config = dict(
    d_model=320,
    d_shared_expert=0,
    moe_layers=[0, 1, 2, 3, 4, 5, 6, 7, 8, 9, 10, 11, 12, 13],
    balance_loss=0.00396,
    balance_bias=False,
    init_std_router=0.0315,
    norm_eps=1e-06,
    tie_embeddings=True,
    optimizer='muon',
    batch_tokens=32768,
)
Below are experts of layer 8 (counted from 0) of a mixture-of-experts language model. Rows are named router (the router's row for the expert) and show model dimensions 0-63. Each number is 500 + 50 x the weight over its row's rms, rounded and kept within 0 to 999. Numbers have three digits each.
After each expert's rows: "mostly gets" lists some tokens that are sent to it at least half of the time; "comes after" lists some tokens at least twice as common just before its tokens as in all text. This comes from a sample of Wikipedia text that the model never trained on. Tokens count by the router's weight.

# expert 5
router:620447472464513465487497506459534486502525572529485603497515465505447496395512486536503455529589485539434447461490453475498476555497424570547546520479538425504618452468528468530482535511510424
mostly gets: "See", " However", " They", " This", " Species", " It"
comes after: ".", "==", " The", ".\n\n", ").", " that"

# expert 2
router:482544538493547464491477484516593435516518529578488528462487413482499432448454548485468467534484541543496463487481414576471500485472470485523420500560549453484649399400536401455488540411580529
mostly gets: ":", "=", " at", "|", " in", " of"
comes after: " |\n", "\n", " in", ")\n", " part", "\n\n"

# expert 9
router:560465562470446494447482564515419429536499500523471595518506512469476553476452559478476487535498576472492520411407544526558414386581472488622589469518463485541580506449491465528458504491546525
mostly gets: "==", " American", " them", "===", " him", " April"
comes after: "201", " the", "200", "202", "199", ".\n\n"

# expert 13
router:621546509477490423499486483492547464498585501547365514456535481435504566522553486451445471504554588525514507440454450494500493481457587525519528436505474433466558496453506510507434466522503554
mostly gets: " University", " School", " State", " National", " College", " House"
comes after: " the", "-", " a", " The", "'s", "The"

# expert 4
router:547409563544485458422418494442507405503516456590425515512491509516517521478420574545485474584556471527503494449457444599548476421488527523488510435612453452484509535458509436498428406508536504
mostly gets: " his", " its", " her", " their", " the", "The"
comes after: "\n", " of", " in", " on", ")\n", " to"

# expert 14
router:513450650465421444455480469521520526513575526471470511634500559575581496522493597418551559535574555508482504527453475503562508509466541643532485502523537457489548414449514474610503514404498482
mostly gets: " \"", " Al", " Mc", "In", " John", "On"
comes after: " |", "-", ":", " \"", "|", " by"

# expert 6
router:516490452517450567502481544520580500537473519538421462505522435525552505424498484463556371482568538526435513444475502484506572516485533501567469524497406454433482505467493470528430479454536562
mostly gets: "201", "202", "199", "200", "198", "196"
comes after: " ", "–", " (", " $", "/", "_{"

# expert 15
router:496447537523519444455378624489485508533582462413521599497510496505604477499486538444525494469560502515406476483478527538462544451421498568538472525562445484494575497416453445520460449501510445
mostly gets: "–", ")", "==\n\n", "}", " ==\n", "==\n"
comes after: " |", "|", ";", "6", "2", "7"